config.toml
d_expert = 64
groups_per_token = 3
init_std_router = 0.016
optimizer = "muon_variant"
seq_len = 256
Below are experts of layer 6 (counted from 0) of a mixture-of-experts language model. Rows are named router (the router's row for the expert), down (a neuron's output weights, with its number) and show model dimensions 0-127. Each number is 500 + 25 x the weight over its row's rms, rounded and kept within 0 to 999. Numbers have three digits each.
After each expert's rows: "comes before" lists some tokens at least twice as common just after its tokens as in all text. This comes from a sample of Wikipedia text that the model never trained on. Tokens count by the router's weight.

# expert 6
router:494517525527501483504554529512486538468501492507528509467489541471437508524482474445491498470509495485472501531533528542474488522479456497478483433486526509503459480476519505533478499507527484493468517493481502475514517506521483492529507523506485508492471498529549473453503515523503550568495454540489492470506503459496485517482459478497510482510511501528528460492518513521483486476506
down0:533497486528462509522490524533467491513537494538466493461519533527482516523524525496494524533507516461504482494487556510508479528529490501536523513513563465523503462555504471530487471505529534449528490497538490459542461524526520478508529501464503495509508497533516523527525459502484486522555507491528472471527499473496525501496492508471513499483495530492515496459490496542516469483492
down1:496487549495526515520484481518518487487492518517536523492470484530539511485508490492482517454482505535513527470507476478516521516502516466532509536518473546492511498555493525488527494496452533533475475518500561501450525491492489509508495486485519521471437484519527518534438536517458492525506538501453506491510515470480544522520463500508499539488532484492513538494495521510518540470492
down2:494517503504483547479482473552505520538500486466484508477486511524452449474481471527490480484454492490501486525508511501499512495483465452472493502537545515519487501467491495509465509530499462494498499498493532513506524514481518534479484449525482479515501494506529495507524530526531522530495534477511568496472497518538486466486542532502569463473511516488508504541477539516542485524527
down3:541467437447539483488492501511511501501524539478527509520498494493516478459501516489549478506524490480486525502511472514485484511520491478526526521494559518489517555559496504513535485462540489453470451517465519506499545490476471525536460507526512523497472513473485507527470481519451505534533476516534525481462511486519500504486522524468522503495520464486509496508492480516486484522519
down4:506522513489507567506495502443464500485468491496477500510532485533507519519534542503507452469516530522473458511494520498530485460508489484499452524516509464512465455493440521505507509571478484484507469523488503504541528444536511490495523511508470532460506514498500523507507525513458480514518534505504513522468505518453497467475477527527482519547506480491495519524506500464494514490495
down5:519487479473516432534496511491496534517487518503527494467504502490493466470502459514456506520538503504515517510490503486505510445486480486481485455524570526484489523475505511447501539509501462456503529496476506489489521529470501513499526517511478505521465475485483506482495495516455485490546529539504526476504497476442505450496515512489488473553481549470485468484485542505455511499499
down6:468470496513485467505497481497515496499524495493525472495488472502479526492480515514504480522481527490509510560542514506517492512463539471470495437477467462481497498458519493515499490534502470520503495466503475516516489532489495504503512498472468525498485475452508450506497526475498484477502449516496529470486519493507543462478579511497524489454536524459512482546529498552514536470465
down7:470558451480471524478529499489498459496522538453549475513496506508476496488534506487508504500518481475482482498457485511518488466502492492445515468512531512504504495503520510472503510451503498509494528478487454524480515516490495500485496515502453514502485527521490526479543509476451484507565514529486456496519503476505465478525497493450531504429491521515472520530552510509524520533478
down8:451485481514479486502510484500495543481531457501479478502532508497521511523495523484504540492474463509499466550471539472496445521508537480523465523466468537487453467517502515470523513497498525514496513519501506501509532475499530500486507529523514460541512540489486484501554536517514498493478505505473500493502559472517560468464524527538482458493533493479507439519498502513511496519508
down9:454483500528515535529496533547502483555525524506494492503514473545492507507545545515471506491497535524511492445485536476498520510519464511502543537473518557490517484519464499565448527524483491465522479497487505485456490511520530528504493503494507535497518512489490492475507517517487467485502499528489502499511435514505504516540492520554480498501527493493480470499489481457499528490546
down10:471437506491517502539470483522476516496507496459529481541513508540504455500514517538483498525506523458524455533480483556512487495476484533504475540509537520470529542506506510535472522503478473485537542515480527492515517501524486489488535539504456465476484494508478475519524483469522496518539476500505479481507477504525487530500483511524517456515525488540527534486491454529480478461497
down11:476503473513521471492486478511508508497512515499506509516522501488524520497488452487530484522488523503512478475465477487486512526519541533525485496504513495529493461517488541530527452529519513545495517558484496528457553527525508506564460488521490482470513450533487507478466505490482499483492518482475505520489507455505458544480462507517480498539500494533500463451531539453462493470505
comes before: "s", " the", " to", " a", "ing", " in"

# expert 28
router:508544494492484506491528501522467517484500446513528420499470543485492485486489505496512515465527507530494494525501468511448494518530490481480514478455477473449483462486533542517493525508537488481457565475507497491500495486483490521509519504495493471483485505501488449511493518483494526549460479540469510481481507511475511526458503504503520466483499523512545497474523549472458506504482
down0:459528498483511516478524485518483483508550480489506492488496551520531499469462510494465436463477515519475456558518507549500538509510507541465533567493483478502488504527550519457528491510530510477494514483492501496484485493520528475523536522525495478494483495518500498521494500509531450481457534488503495511485533522501462485517489508460483491469507445505524531494492519465494488531486
down1:500512483485502519559497477528498465509471518508476487459479494490524475482476533508529515480500535514511507476474480547490499506497457497483501498498497536486558497492479500523465457487506516470554529506532504521540504468502538490512512516508498488447464505549497525496470472491509479467477457470484500505423512453485502490477492556508481480519491553513546480537492473515492496506500
down2:505515501462490531488480503481504490497478504532494542479469529472530521523510478514488456543488510504496495482455506504511501492528467500524503506526467531511464500470514524482468484525506459449524495525525485487448499518525464505528507537498505487526509480501434496514589538488499493527486498544499502507516458458525542485506535501464540462536513494480491526497535514494508475468489
down3:529481476532460548547485522487478505512481493523478564490460454494484556525496500547517512470527497481510491481467506489481474526498516492495484475501466464501533526490500517481476467508503516497494511454464501528498483456467485524511514548512497493541488492474505565478491500473520487521482525533501512510518523488495503471517531529507529494486501548544474486503535516527509508567509
down4:480503547515516487550520495495509446473521466477506543503490473443513451496471456506489493486528510514488484538517517520533512514494538497469540460510471506514468526527491518503502504503480523479513501541496487473481537488489498509486488501490498476514480451529516518521492528475570532537481478558500524446515522510502514472485506482465462488485467531515450510511498497471495507514470
down5:487471496500509568473507475488508463497477459468513495513483487500525469533529533510480509523461497521540460476492495451494524507506484538493505458473495510491491502543458485528516444486433450509480512497510529524519496498521482512458469505537489504507482488539479505567493484504497510484504529479503518512494544503523477485525466526511463524479513550506542498517479511476500525523487
down6:548518509488500515524519510558539504494466544483494489487476484482484460525449459525526462470487537511516469505496469502478507503532507463491513471488541514539492457500485511510477543506549536443528528478557497484523518489494500521496533481523517480493480477544479482503477451510491490519520498526492470490548506493536494508520499506471477507507491484511521486518507452491493509556523
down7:480504528526498454503498475493492548478489487464509508540527488491503525474514492472526519481490512469482487473476528452486528519475503529471451467530508559493458510502470478512512519518453455548540491471514509509492490487472491481497538468482482525526517527503520513504512529477499509483550517465508512462471491521527533500556462555507482489483518493537521457493491466496513489497523
down8:546528509498554515503497534519492477561519477499512484475493493516475487500512495496488488475529517486482504501529483525546510486508463470512524513496470458509510460516482490513525502511514491480504506477475469556469503491553480562510482473524466499499474497420458506481500527474456462502533548480462459471508518500517512516497490472513488480487494529495472455477499498495493479461531
down9:475509475487509504497489487481485523525525516511483495538498464501440569474511473512567499448506477474528490466504490504476503503491527492523531528510488465480513500481497528463483506493515506502495504504519546507520501504507465537495514494498542470528450569516522509463531503529525515527490469541481461491489501527543508487494509524508445542507515505489529531474496485463449507500492
down10:500511457497467538482522501477489475506478530476481474530493541523502446503480493474490472521492491547544522487438476490470485482530488504484496466471502496491524500534511471465486492495456549515530538464545477511497532529540515474510509501499479497492512519515543471481482541481504509475478482497469474468512478458490506486496479465531524470490492461473469485542449506494508454501504
down11:510490514502529505513492544506466512520500500548461485518500494478471549510486538502520483516525480523461490477532491450531479549498493501548503437500520575485465517501450494514531474519488541551516441508494474475484475476513533480475514525514475492481527477501481533507487498528496507475481479487465512491474468503553480507499496520505480492501479540484518477507495499527494502486544
comes before: " |", ")", "–", " ", ",", " ("

# expert 21
router:509523536500519472467527500479461522517482490515530481481459516491478494526520494488514491480513459494510560499503502497484542540479527485495531453480526490494456478509458543537475553531500516525467524530506521470523524488479463487521490499501493464482476516528510477489500531480507506512475504544511555508490541484443491476461445482554485520501508510499528466474514510493495498467515
down0:513466507491475509519495511529496541536460506506565489477523531506513510523500503515493478515487494515524545575503549517497481466491507502501542509549477473505459487486499526511514517502540459500506528525510474507515484523468473490482480478455523464504473541522510489527503497495540485512478464485534516492447507531477498528549485496501438531507516487471487509539495487482492472462529
down1:546527534535539467503515489502482517509501519510502557461508511475522494536514529494553462523519526501502555483493491444507467530544524491459523513501480539470515494509492474476548513533512462497521510451510529495513535484512508515515487511510477507515515524509471443479512458477541500505469462508484491456460526497524512494464517482467500490504498476484504517538491488506496506545492
down2:521442480483476538506542511520501475493505523508478496526506461493468510474549495504481523523529481506511528519493481485476502485460459492476488498456474498468507495478501442497512456501485482513499474491511513517486464471532499478528497501497504512496532495557461479487475418486550501514522559528478521513485487519475484525515486508514470508499430485464490494523478522516497494538476
down3:535476502530499519488538514478462493530509521500462483477534510479535493495530472511537502501517509488505488459536523508483448483492546486491544497496481479525507542538488491481497521465525483507492511514490541494554545547468519513491513503511497520485524496470544470479508509531502468528523491535540462457525487504559535537450529477497494523476469519505527534492518524493515484480495
down4:483458516480519495503501504512518496515496515474541512496492501469530492497485456506525469505466522517477527494508459504500507485475502480435523506512532577474492488505493488527552489526477481529456481527511476545519508495457509543472496450499499508470492481482464507468452465511449513536484533513546534472537530472520530506516483500471525461509494476487526497470500511527506483496516
down5:516454518460489541519488524526554453521511507504484503478524491529517460484540422477481505507523531537491517483493476504464467472489514441477431493473511484492515459489508492491497529470467486519495508522507511523490520497468504488497494539501536499502523504512527481502491484498500486518512479490503513504469470472532480470479479534492475516500530508545467489500509473505464435507454
down6:535540505480488517512463537474520518525536529536507470480480505506487512519475487498456541509519477526454434506512506501489516501493516536530540504459488483478472540483525486543496530480515532522493491457538519523516535508488532497529489484492501570492502505500512474517479496491500494507512544462490461477448484456532509475529504456500542501497518465491500480469479497483531479506484
down7:476493477486446492547471483495531476503507506524520503486538538465496534507481472493476485475510511448486473500460499522490450479531481496514518537478476482510473490498476502464502496504506463541485522489544510516524537540514519517465468484512459482485497455494512481529475486463463560538500463515484526520496483557500494557501474500473487509477499502467520500518471509505510471471529
down8:490513519461507551497502571525519505489537490464499501512446531496510474509515495509499475493492497510481448493500517500496450465473458487535498480491475481478497540448517538477500499490479492499476496493537496506510464493501537504524461483506525530511514492494455451466465460516480493505476527478489515510530527518434447513503496469498490513493499503538479484477478527528517510553529
down9:482526503498577476494467482491508455516508524505526518502536532488495536490525497544538508530537473539521500486514447501504539501458509516534515519513526459504525510517446441497520473495499461475503492496483518519517463511475491523525504504516506439476501526483559521479449477504489491478520499527507470480484451498489513510470524502467485515458481494502501493461502505521483489520504
down10:494549479515533495520505487505507500536525488448492503544489528542477483493516466474550536446437556482524502459501480488492478458517496474496518506507491495514522505490563503461490492513494495465513479560516518497491501522514517493484501487473508523537482480480460523493471520527507485510526520459518487517477536520528516497484503490561545510476488504510509518478521472520524468533501
down11:492478521543483498522487486519482510511535511512489531494482481506514485475500475562463549513522509472515488512470481480533486499548537502500516536511486453521553516528514522461477486518518487508504439531505483514461494455495482534517494500518475485463517520525492481531473562513502515528519520514547496536493513459504508475511469465469502489547501479510539466495480507497535464493466
comes before: " the", "\n", ":", " a", " an", " New"

# expert 12
router:488523475548477496492511498503485530460473451513515435534481526460497499494506486448471505465528484559549496516497450525486518503470485541473509466488495495464467500493501516505486576537510494512493519496492478488507513493508475486499498501464519449508493524499506469518492523515477533519472505506480533476503485501467540511458429500518493481492514512521534505492536537499493484501481
down0:478516489518449489515494502472514476493498511456489463477485478521520489454506498473444493498482529496473504507497473477527506489505447509470513492509482446510473449472537486498472499537511469523509542499492476505446512479481454543504550506470499530501468490480500488495470478513529490551455480468486471502536536497493470516481502536507539501480481500500478541513507546491511536531473
down1:523485484516489521520474555521498483478481507519538500505535532536493501539522569473451484548533459518494463455458475498481504475464544459520516516503496486460496511503517497489483485534509518484466423526505470518488514489563506498493490519469517520511519486508519514461482480519477449509489496535527516510528516486515527503499504510491503495477504502489485497503519504517454527472465
down2:449556508506473475524532528477463515474500505517474490486526499506543471543495493523498518480497505562492492482513514506481509467490504521496530432497511505488536500529500512460457517533502474495505481515552483501472498484456476495532490471474531499498494451494466487499545494493495463493488539504511504512491494519449543461472501487500461498488519518464540505501542522511498448495533
down3:485492466501519486500508504511530484505516452508462487536490548451520498523479492527511516523531511504459490497519490538461483472520508461532501552465534467515460484526524484498539476479536543471526516492506470479466530489525505524514542491520519496515552493519507517488510553507517499508536506536519507508482527488525542469484478530472491492557458505507551513519476485468517505506488
down4:499498517557492537502466484476496516562508495518493509497467463527452467455532532495525500515531510496462524468490493540463457528517514504478486519509504507467510483510537484547493500542490498502526489454490479508489542492498514547516508502487509504445513546529497518490469521470513525561511485520482535494519509491497481511491491488463470518537557490547531477514510515478506506516500
down5:539497508516504516490506443494528526482499505514507451453531517504481548488487484464480527486481495473494477519522517481476489531519434490479518515485527522502485524481516522494520504498527527484497520489482493504494514535479528469480502494538466508499512493519491473543430479446504483480550511484478482471470533525495473480480503492480571496477480502565513457522467486470496508526499
down6:535562518559501519507503446504495487515489520546516507511533503478501462549506486509461496507492516451479520521448522498508484529528530526504542492499478520463501509492524475499500506494495429490492445494487495472470504507504491520478512503508442555526520499488479531496470484495491487456466477497493493532497499510523457529533464510540501530491482460492488533525490498508506474521480
down7:506541551517549520505469525522472517453492538483519493461553505510512451488502520523459478446484468466526485516509473531552516506529495549509496472529487480477483470470457436513520506466508502512499495504485486475545505526477489513530476500485538512472507487467505489465507477500487497519551467515528484509514531534525496503512482470517519504500474509499495534512453482506497503494486
down8:546504514491544483457503517470484448488478529491496507508514508506492502515509504498540521500515492483479503489534496513486504527444492514478518505523537518506468471536458517452517473459560485472521485497473516519521432518473523549486520483532487485474507484527465480487480464497503483522498486459500502517486522521467505529440551481490529473528499489510482445456500470491494503507505
down9:479517546526503505465495493501508467454531490534527490521509526514495515483493538502503507489550523466477480490541483487545506457498513504474504443524481536581495523467448485497519479490477508488493510523542498486506532503496506473512491521505513505476501513460530512505471517496529470515430537506504467509500523496500473473480498522515525551528517491479540459469481524520529498471509
down10:461545487499485539491497500494459505540497485491506529447492516539465537478493458497479509524507482550520479499505502475492557497499516492461517489511494513508457494464458458543552498486462498456522493521496536482530468503508505462503543494506473516493526488516497520493496517491563534517467496485547462528495460513517498496476483510513475490522481496470513530484509497472482488554525
down11:466521541523464493541501491536494525519501476481532540483490478463482488495521521471476502492517502494494510527555480493520501477518524485455530475527472515491500504501481542537515479504539506496499506470480463515489499583514495451503465549518523512457507478515495526504515492470511493538492480449546485517482482519495486471486462509529481499494472557476513466520507494490535482466532
comes before: "–", " |", ",", ")", ".", "0"

# expert 16
router:483502507484519489514523497510470506493530458552534502520505550474465507541535488467487507507507492539518464489524467464462490515483483494463514442474525509488457463528496519524458492497521488510478521517472500451513552476487479503517551513514475468475473534533516499497469533476508526524470504554492529480506537517505508468482463480527513502539532531503513496485540494496500510474506
down0:470477460486482481525458515491485508500506480517488479473511526449510524547522558520548507501485521486530514501470493479509482486501529488503489464535476491500527495538465497497529479512500469456474509506492475522486504482490504517522504514558495532492532487476525551443527512516520474519444435510521498479481483514469522460552497526517492508483495486476469510505468484476507504450479
down1:482463484491502495519514526469480485528483508458476518522512469497520508501506506446478503522531455491451504472515504505433511475484461516484487518521486496473496509492544557495481496535465554472475509521492510500548487466510492512510493500508466537459511494516533513490494533479486456524498494498507498508506511468528496495489440455511547517462472503537487543515484541542526514525500
down2:452534505495513468459474501509480456534515551444491511499509535508486466463507476490494517509456512482471524492515511468492486431485459483492519477492493518540509527507490491533495524464511475540491516471503517509534497462517516510465449521478493542526499486523477471511480515494467482528472510495514464515523480469521521515495499472505529535478504477461465483493523500481458499443522
down3:478469496487525509492533465498467489463510536506447467453538523500523507520504528458544520520542453504519475492535498490492491553511487496514508552483499490450505541476455472522506520489537478481522518513502541501513521530477531523520485472509507499495437491509453469473497550473537484497518478484483516480489507493502523468500479488496548521495478512459520489521492524517507512507531
down4:529450500509478508534496488487475457516517491477497498526469530543540448538526515454502489452519529547511502488473480503517488540493527517477488487499478495502523493516500501496485513502559527512512487468469500495512537514482495510504494538512495513468506544458525506534491488493512473502515482535535481469501485473547497501481514516504525503499512514493546571489443439511481481513456
down5:521491503495505496519514490507487501524490505451489481480482495521498496515536536522482526495528507531478503495488475493529531540524491483495508538515476517501479516458503465484463488556447524444495475478479475501477478516478541513512501569527496479523503469470525533501506449492537531496503532452533505478503502546514487506478488533531525511532492475561510522486552491541486533483497
down6:507567458513490498527516514537507512525563493479499503492521555503479484484503479509495433520529506506519476510530530483462516485499472529536493507498506473502489509524526479529507532490507528490466553502487508497504490504507572525505504500513481499498522446500522548508504520502485520533505469474490512508477478526499520509443530508484503507521519507506509495446526492526460463432474
down7:453424522515521509500477479500527472501517539489502515501508516479457477500506528512490552492551522498479498522516512456485472499463486511514556493509539516502514479548471501478522553529533496518491521463466502483491552493500478524505524476512509496488474483466506499521506492486453492510505490499549473508461465493500500473539529515489483507496537481466526495506550526525461516484538
down8:494460520512453505501511501493533516526502511552505475489519466466477458493496483482470464474493511502451482532453514468517496519541485488504511498484500486479492490507504519477526519500492534528475498545501487484478552494477482511451491485539503484492528453514512462490493536473483475503525529523496478543484455508514500542484459473543495524498523491435535447510525529475519531513491
down9:473464521452481503493444476536517500537509518524485518497488500566500505478468480536478517501503481521505453486520525495471489505498506477458470517463488483540512514468472511525522459525488467489448500549515503502551518512530484473519524527528485483478456492452506514498485529460513470509514492524467528513488478487507525497457496515482512497519520514505537501444513509475475502530541
down10:509522499525456473486466501528414529466498522471484522512544495520519520487519485516503506518486526496499495563494544460510531511521518461496489467532494496540480499492528502496545471503484517517486512561534495491472500487520508507510550476513524481504474505519502534503475500515494486495561529519489509451497446482459493491502518541515509448462504482519478513497532481476508496500509
down11:504546492501502489504492507529499489529506505521485488458493485490451484459521519497508515455506494496510539457502505532498465506498513507472469517474522536494540461478478484540490480521509462492437520490518493509514473512500515490495527495483518508478551526464506507535506524514502510530480508439485487441481493525464508508491556487451493512479490501534515516536478553528513494425478
comes before: " the", " a", " his", " an", " her", " he"

# expert 20
router:487520533491504502522550488517489510494503473553539476476498542490468505540532473493484526499547480539540488466505507478469490495495482525478508423463521485483461481529497539522449508532511507503494502490498500485507537463518493488528533520478486489469471544537499505497504521462510504543478525563496497481485506506502486472476460477515488504536523540523505476494538500470499508463512
down0:526464509550562489555524499530529522473506513500535505515534480469459475547519530492508493420467510507460527505482503537438530542479555509497490498525523512505489488462512495521517489492522514471523538478492488523536498488499476492493497520506518462492509494484490525508479474496501450480490480501509503502503528511508505492455494540508489499483509493482528549506508536477493517552495
down1:546410502479502522551502463466523496508487503506499485469495490522460513454534478502544481526502458458487503508502497508491478496522521500514499539529511526511452518529503543507455552529486543490464558496478545510469460476520520504490510498540474537501511512466489472530503558496521475496490496522517503505503508523504499501513490501505515475523494520499479485452518491522509506499511
down2:488548504466468488509475540503507521536509513519487514475525493511512508511512502512527508473514547501542487449462529497493510524482534529478496483484496481523473500522511462508490510480462528477486488484485502495489467507476491510485530531441524502554498531528511546539558507515513553516482500453495466555496484495505502496501485523486532466512473550498494484515456505461496521447470
down3:473529482475505492506447524477523504451495498503490508500515479455491507514496519494486521458539481488508553499523476500472503534525534538523538429473448478517498449509502470528475513506545471513529525528508482482488520490483495533512537513536545459513525455464523513521490504503495479462483472471499503494521511518494502551491501503483524544458492514524499524463477515492500512520475
down4:490519527493486481459461509496489469538503508504492500485562483491494502505525502498480542452506540474520459506491472491490462503508477492461538507534498497502473450484498473498465539487521534512516489546504484510468479533527492491492535556483501490526470492517517488520526527512528483457462510496512508495535540511528504461431472481518477495463516503445461477507453492496505524514494
down5:495477509449490521435493496520529525468537496458514459492501504475484502467492520475442520484448487492532524471489503486465462495513483462493531480531493487503512487522516517512523469509510486466474479485438484516538503473504499462503488505512484498523496509519511504468511491499482522471516477551544514493516511533484562480466528475519483513528540481478467488484552454487478483499489
down6:483454490485486464434496498525530461472530493489537463426533497546525532526477503470535477539521522477543504484499516518521490499508471535462499524543473511502441508509524490515501482505508539503453499505516466470492489541486467497488494532496487513526530521536484513473542526510516471466467493531521519484522489519497508491481508478514458513507468515500479485505501472528514509506524
down7:517555515461504451515485500542485519516493496460500518515470491462557521516540503488467484496543496510533504506495480465482555507507528508478562510551493504508537518505518460476531484526528470487511460492490534501518522478439476500508497506498462487489482484494520495519509537462491498497516527474508488462516544492494521536487519548492491486505487508488545488477462506485517499445492
down8:481467501476536483511471528537457526523528526521467515503491491521459542521466509491475515501516472484521576459516514469470472494520548475512508499495489525523483486508466542484491472481491488523475477513477471499494460497449476485496462512496516466523523502528466463493500517518487540516436513514476530500527491505483513531511496468504491500488488497461429505498528534482498484515524
down9:514537503516526525488521496468497470459486483493537503509490473487541461494493550546504472505504552514478550430480517516466539476503470506521508506465544536462543503481501457550456534536524543481489541490508509476478517521490495522481486504495516507509465500506508527478524516481481518500486509522520469499481505508496506463528550468538507510514500481481488533500505496519468513466515
down10:531487520541507455536557506545504484537517480473481503491437496508506503494462493542505512530458525480488564519502509499491458494491493488452472494529523520475459523520518530470482467545494509502492471463523468497491491507521493511477465532485486504447491524513522501497525495483522480498447463500476499514496458478477499523515512524548480537472486478503496528525499529484489518517530
down11:469475470529512487414503492483469497491516543504514504522451488511507493500465466490467491504471474529494520516514480460516498517509489495520505505521505486525502454489506475450485488519516482491474495472459455484455506497484547505549491502517543495509452505485495469495518462486450560507510483491501501504477529513458537538505557486527522498500525473460501457479507523503501507507488
comes before: " the", " a", " his", " an", " he", " which"

# expert 3
router:464520492517502499510486493516458520490476460507527465487481513479478490489473476482470476452527474540515483474473486524491535541457490515499508469493456495482496497513521509496470544528506475504471543457488491510541502477473468480532531485505514437494454563520519470494478471512483515528506495510491488492489508472458526499470471473536518482537492491532554482492519523487497447505490
down0:499478495494473528448492555480507461496526499538525449490500510513497520478517507549524493542522476542469473529535486498512487542457508525504481502530496523505511478473557534511503537469467503449535484474498462530519478510461527491532516520464476479493435464491482490504503492517510454506508505491494457490489515492475474500498528559493480487486507504503549501495515513523488491495514
down1:502503472540462487469450511507482493491476484538510537497513503532495521490521510509486517491467487518504514545525496516482511533563505507510570470467492537451502538468496527508529518483480492524503488537535500459529448490553520513489498490481494513483535511449481499481502549520546542504468513505478462537517482511498524485471487524506468514491529478473488476491486508518481466480492
down2:480477519534494490485514498468527486490502494509503508437497486512539494492485505474518451472508522511484487463475502490502506484477540504534532499515474469470532522497501492477481506502456473519516581464546496496507462524469507503496561476475502521498483484468505468507524506500502496466475472536498452527465447533465545525483539531543535501524486506477521533531492502500482497488510
down3:494507487508531532474514504476495526505490493511467494490521472564530506502492487500532459486488527528479510472517510514486490527496494493475499521507573483507494447532491524474527540536513522553541526512531483517495507514463517532454476501516493549470494487439523501485514495521527485511494509490500507464491479510505493483517517497551545507468455472495557505492514525462503513555532
down4:508459557477501515524498479494486526497451464516478508514474529490511471543484515508504480538521528500486497470493483523520501555471493505462496542502490468512489519497513482510539471538491507518471483507504499522448463504511520522497502496463474512558490518535547494527439497481467469508527532486473501539460466483531482483461480501521519469522470475531510539483485503519524526510473
down5:471509549523531490500532495506459508471484514461491537514503480542498535523556537533514480497527478528484499499517450482499487527528555539444473511510484500490526470543461493514517499488476505515492501500464511476499513528536477526504459521521464486502500482489516516489475510502473485523496496485493528546537480509477496489521513519503508513496497526517527490561488513442462546519454
down6:498532506469474508509514501521492519479513478509484535517488482472490495501546484519495541458513449517500499449548496523464503505540480484511513489506510473495520493481549481489471487486519490481551549492496506513456540499505463496535464542456504489482484470483535487516517528494443493470483510480510523482493494490510512479482496472564529523491491516514472557455531539544528503490495
down7:526510515507517493514497510522475465558484520493496507505539491507511482509496520491504481507464522531516503484479480523453482505497477489485446545469467533512486523563514487482536467490489501497505480531498436446520467457506506501530495502483510468501536512507537523519486511527496492471489455530482510525480483488509485480455490497460506528524567553518471554514491470499502485483474
down8:506558467530477507515475496495480474526532465489526483492507500540511471443528489500459553505518523478507528447517477483513521522536536503479480516459465476504495511480488484486523510476474474485492513535481519492523530471470528495501481527537551519483514496475479503515531513504468484516534544474522474511469490506540463528486517478493492547532468482557475509482504518512466493530482
down9:535519551562504454548546516469499502496555492511533491456519462522524470506509525528476484501527526526443489495488524506527485471519470503484522466539505541491487484483485475532477503496471519500513488511512518485518526491537528483534487522480499520510468485581488501491475473493520490505505506514498477494537530506468476490462466505530498529499524488488491505483487482486544533463494
down10:550508482514517451531516496486504493511532520533497518565486530531476505523488521510505550515457488476537517521492488482540506502476514526509508515482528480506523505440494468539476501482466466478504517482484494482468494541505512497497428496529503508536514493516439524527454504528485513502472489510490473493519508517530468515539533492500515487488476481512458495439520497539484471511496
down11:486492505496487477503552449503527479479527479495530501551495467477519507535501490503464456448493515499520508500510572540505512515482519472496490502525502506474536501509510498493462507510494472485453516469495494491566481517487515485514495506475510544446521471492523518511506476536508488541443495536527461507543478470473514480470506473515526514446494456498487485495499465509485512504519
comes before: " |", ")", ".", ";", " (", "%"

# expert 19
router:505538499500471489519516489481503502484532476496509461500470524496449491483499444483458473455552430501492479503548472491494493525478514512482493471503500529477515487476474503505468500518479496524478510496501501487501524518511437486495515514485507476486512545509555519533506519513495504497460535519482542505468542535452533481486474523508506538531521524511527458482554498507528462509497
down0:487478491519553492492522455499495534451478496497495509515505502485511476534505529464463460471532478466519446494518509476483485478518491517521516514521462497492483489517502467522445509459517523526493534518493477524470502526478472512483516501524477553510531468498517498493485484516454555479511473513541503514527486529516526511551511548529518501504527494493502526504516552535530540528470
down1:493506455477563484473461512485521488540466492481490466522483491504493480464511531531519509528511537530494512500528532548461527503483515469477467553492502482517517496467472559494524501484520475485452441492540500471516514509550491496517514509501506516499465476494455515524449525523457517524497519499525493482482514479519496479524491474494483521513500488521490520501517487450504463459486
down2:502546502532499486527525513487484513498508462530511497497515501487511490493505509490490506461500510536482516504474522504528543471576513490482484486522511480522508475513476514534534544495555478500488501525501507526515475478503443514485496496500500474522512504512490504479498522464492461494548477474488504528532537472518507469515469492523454523511493519465542570535465517534565527547512
down3:491472496479491495508535499472500494472495487529455514428513493506475500475513496533491490484511471442508555473510473498468509480495454513475525505523515536487480499473501493529509465468444488507547496553489462494483467511553516469523504486487514447530440513483498514518499498474494521525536505478478490511507490538474479516516530503479524520461546531477515498526536503507510471498493
down4:517520497485502529521447531485491469486495463535500479484531463489500462453497521469515508499505467471511517514494550539519509519482517479502486549490532530496545494502520503506510486493441508513535462477508545506461480532554488515497493480465475456491541530489541485515516503492499529489493519483458505483534503507500503494478487484509496491456521478517467485520561546492532549518498
down5:484496507480497530508487469500493522514507501501534533546452449476489485533519537491487459529530489502522448525499487512512511522518475533502501460492508504538487504491550506483520501471448474505480501498482484523552507466477504498484465512489436470526494484528510440505496501517513507498529490507496516503455508508478511509517506532491483468513474480557502528500529448485513426526471
down6:478454527513510522535450518469494516485523500524528470520508496494500508510516513566513495454532500519490498453508508474507489538486500512510475492550478494447466563511475503466509490474482554503485483482492501502473529472491513478521497488448485546464497487514522513472522488532483533528508478456473514494487507489520505503484509510498528520547587486482514493465503483476491487509517
down7:500520490456505506489519528471516513488486530483532504484489536517517550474484509479494516482513494503538504486471539492482500527521464541484514481533501519499485499502531506519473486546508478467491508559521494489474500560508516506469539446503506453482517477494554463552540492472476434504442534481548497472499463518517503524492508518487485489483511526521493516501494465494499490492465
down8:476513491495497542497500482517483457536476517496549535485510465506543516512549494475573475442508489490490505479484511532502476475487529505538469487437528503494515456517478511478506501485493476487521490497480515527508529513500457527497526503469501527516533513504464494543500499499499509498570532492515541482510495510469459483461492463517475515492497548490484490540490543493483489483476
down9:493549528506514495475514531504483508510507488501527504474495518495494499482488486489475518506481468480548489520462458480484478512487551509483475488539466510507525487522483509497479525495518572482503525517463521497490550459491508569518513509436474531513468523544522554517526497510489495446500509471487486514485533498506502461514504518503471536545517526539478522479511487497535522479532
down10:539529523477482512516485507496510515519482467536492485535476487486510496502498467523498491507501492487497485472444492492517471531475483466477510491468504517511509466496472506512481472563507498495467505496486477528499472459447486458487471480493455476530501524453513468493462515510503495473478444532478455492506484513518480454565479481509480550483528504500490546560527518484467489514496
down11:468478518496480467521505496516481503500521466505503537509487507504561543447519531470484478490467510509476470502542514543494492496449526499527528531519486526501508492493477513499496535481489507508502521484518471495523526529480516543580489500485497503484450450490488505460502517490557461514512515509484522526518510535503497486515499521487535455504531468472497469448483453484492479506466
comes before: "0", "1", "9", "2", "8", "7"